config.toml
d_expert = 544
init_std_up = 0.0213
lr_mult_o = 4.0
decay_fraction = 0.562
Below are experts of layer 8 (counted from 0) of a mixture-of-experts language model. Rows are named router (the router's row for the expert), down (a neuron's output weights, with its number) and show model dimensions 384-431. Each number is 128 + 32 x the weight over its row's rms, rounded and kept within 0 to 255. Numbers have three digits each.
After each expert's rows: a language model's description of what the expert responds to. This comes from a sample of Wikipedia text that the model never trained on.

# expert 10
router:046131130131139160116155134102134142131170120128130039150158194157127168112102105153101114103127187175157108157106099161127120101103060071083131
down0:150072128230089129100111098156109122089099054140165099123141179135102047131126119166159140170113171082142139112176130166127118116148130159139108
down1:186099132142207143118179112140109162098108167186123095076154194196126121141131118114145165133131096172162170115134125124146047088168119135080114
down2:174143096069125097149147136069166160170140148121089097135151146133154174087153157121109092190141162134059175083163103138089116151123124115053130
down3:214088122067090141128107132118141092113067088152148138162087119105137165096083165125132143148104132136135161158099171125165131132127131147149110
down4:163101132121132161063128110114099090084102095166156156105086131146095119118119139160143119090123126132126104111138124139105114173108086117148169
Name-initial syllables. Capitalized first pieces of surnames and proper names in lists and tables, such as Wal, Bro, Mal, W, plus titles like chief.

# expert 0
router:126120128114129177163072085055127178145176161142160158145084059186113179112151066201090145126126128082114154117164111110160109079074058174139141
down0:155120144173098134095147127121116143144131133134190092122097134141127132130074058151113123050091165226146092099172194127127083133173089149111103
down1:119125111110188184128125162167141104095154140203146145114140147125115139125157130127073171090061075167111133104072097104154102120170194079125086
down2:111139135097150078128122148099110116168133158106104102159164118105140189071115076076115163173125116087044143091144123101128131070079135080130173
down3:160128178140127120051046146109179125238091076132146096134133142135116117138144151152133147107171097138087135118118118157148112120169108137143154
down4:109107098081109135059140149217131087121162136158186160105126130136123102091116151104086092072165223146109111199137140173175150155162105102123141
Word-final inflections. Word-ending suffix pieces such as plural -s, -ing, -ed, -ness, plus common past-tense verbs like took, led, wrote.

# expert 1
router:147136123131089174074130091167077129126173097129118170077141123105154134140137085173065127087165137173087088110103161097149102072132130097116094
down0:048063119152109088145135172098147117089097068115166133170134144154122127118066129187178108085120107196152048100160125174127118148184116138094099
down1:175072150115186144105106131117104155144129130167133151180081104123113150122129131116108151142069100169098092122097109117158098120117173115112113
down2:163138121148101138119188131097153101134100153099080108080112156128197115035168124164179172166126085113054119100204133100173071114125144116124091
down3:135102092176116077126112087029136133169133129077114125174117110122155150083088109074191107102136139127144106093159144129136118165117119132164122
down4:163156153140133131129079080095120062167130124158200111156122133155094100124114142091142121110130153101140107111179088205098144138118079136129173
Sentence and heading ends. Sentence-final periods, closing quote or parenthesis combos like )." and the == marks closing section headings such as ==Results==, plus following line breaks.

# expert 9
router:096079082121079170077128097090175165151146083150154163100112125164169159173162093146115130140159169134086120110159158164142078098098180092102104
down0:165129094152057119098151092098111106106102150093180113164159121150071108109065136156091126100071177157140104104116151094073108107168140137178038
down1:123102133135215132101159128154115080136103154128091121115123148136166112108156080141066140178123156142148162102130090112158049110100153150140150
down2:135148095165139096065103180144088112152151142140103134158163074148170187150153143162141165154157136156122187158218116071146110118129142087150157
down3:179168131112073105086097153098169100189115133113146124139137148096139094180049111130108154131147170096129091087142137123134182111156088112167120
down4:151141158084155154120113083117141118166141136202207117173124183169080096148113143139111117169170193099201158129150096206077174107122155111142147
Digits in numbers. Individual digits inside years, decimals and coordinates, as in 197-5, 48.2, 33°33′12.95″, mostly in tables and infobox lists, plus role nouns like politician, writer.

# expert 2
router:154102111154079177129135110095186150129177106119138148093122096137141146126160087124122135145163159106111160104119172162147092099109191085108132
down0:096072126106091090119103156156133123114074142113138126115134158139100099125084172112194132087111183124066124108135099139133116117120073131155055
down1:134085131167171132165120159153107109127134177147124077096102130133110146100185115178144185092078108198122127135143066116161103149155097164166117
down2:152181147162101132128130131138093108148110151125070143131166160132180210080169154144141143175127093078134155089188129064146127088051076093126082
down3:181133186143141141128059183111153087153171153111144104186076141149127125121131088133116178181127132099133175133115135105151133117136150116097147
down4:147150102096120116117088164094152147185104122155165153200150166176193129165118103131101164168161150109165123145113118179080181131182161135153162
Space before numbers. Bare space tokens after commas, colons or table pipes, usually followed by digits, as in taxonomic author-year citations and birth dates.

# expert 4
router:117131045103104147120125068103160167112135122150146223162193095101153143154169115105099140187157130037137166125088047112156153111086154106120094
down0:115117115146137112103067095092192156083111107092167076162138169141121067095099142163113110155062163134178065127108091196113121112173090148139073
down1:110106081167184141100152137113148130084118124206127114098144129113145179154103119092108158131108155167129096108137090148155096124110144152106087
down2:153144113101123066127103111164141092137133129112128143168125159170155138112143126161146096137093127107076153026223199127127151114083128137118155
down3:141105147183114064138112145081169105173129044149132096161067091118098144108096085114150142092135119063183109037073095126173130098110143164132144
down4:134125142108177125088147110154159123145146182148200147136128146191102176089150109085110126103201176126147111091115098148079164108189123079141149
Apostrophes and foreign particles. Apostrophes and quote marks inside names or nicknames, foreign particles such as de, un, con, les, and syllables of non-English words.

# expert 6
router:074111117112079098104099123120096154132151065138153120134099068072193104193198080139137129105152126126112086083165181203169071098114111136107093
down0:180126121132099118082092113105167110113111175109198093132132131139067108093114127177114109112068164148149109088188116152101075169174090139151069
down1:135088091186158136141103147088107133131132127158159132140122108106110165127106125137134170123129098158128157167169099129209091110065157112132134
down2:114107129126100068143114104111153110144114150111107146158213109110157201086148114097128139169109147099105110128164131133109042145136127095149089
down3:167135141081124117103118138123214108185162097166185131126119111153152123126121105122128121175156158162152109087080133160197173163091089135145090
down4:173120137134075156110132134112166138141131112155132161114118128162131101099106088155124112098112135170151115134158132126101163127163089126121199
Digits and ordinals. Single digits within years, dates, scores and catalog numbers, plus ordinal th and Roman numerals like II, III.

# expert 15
router:106106095106076160085113080088165160151171075142168162091132097173148158168164078155118115124157167137111101094173183164145075103109177090108103
down0:140102156119109105128097090150107092082080134159125092159156170127084099133063125170164179115104157086140140132125089178124110146176123128133133
down1:128107116098187119139144109101116143072129126127132147110134071139130133141100143148107161134075149121165186073160072087132044169096122108141181
down2:128135122145120069117135130154135115107123140076125127092140128151167160088115149137104106152125132104135113095150168139140122096072114090159123
down3:162134093111112084142133144139129154156098096147156101129171060099168133165124137118114141150167121128158113075093132151140127111131130088150141
down4:184109142099050151090183142135156170116103144132192182203133114110108123103141106093144089138094143178138130131162073141136125174122159126180179
Table cell contents. Pipes, digits and names inside table cells, such as times like 1:59.00, percentages, and place names like Switzerland, California.

# expert 5
router:089103118104090126121121105138164181143147090131170114092155103116131095127151151084115123104132157072076069096165164160149151132119145077141134
down0:092134106143117089150133125147138090126150128128188064146197171070111120091063145185077132136063139139085104119225122185144132113199183124122047
down1:131113162125238167109178194137123065119112103134124174154142098129089191110195156161097156100097094173131141142151153079152130171119191129099150
down2:159157094120136089083094119096183142133156134093116145136100148132201163106145072140154182142143076100090131106125111079186111143130123138162096
down3:217049131149168070139098100136198118161134122094116116136106139130141152126105104115148195124152180159161151110090174098154157181107135082148108
down4:180112107076115119081142118160150118104135133140169138164190124158113143088105091158089116151150123157133107108147118180089136104153147083081128
Copulas and parentheses. Forms of be (was, is, are, been, being), opening parentheses and hyphens in compounds like Thai-American, plus word-initial pieces such as be- in beauty, behavioural.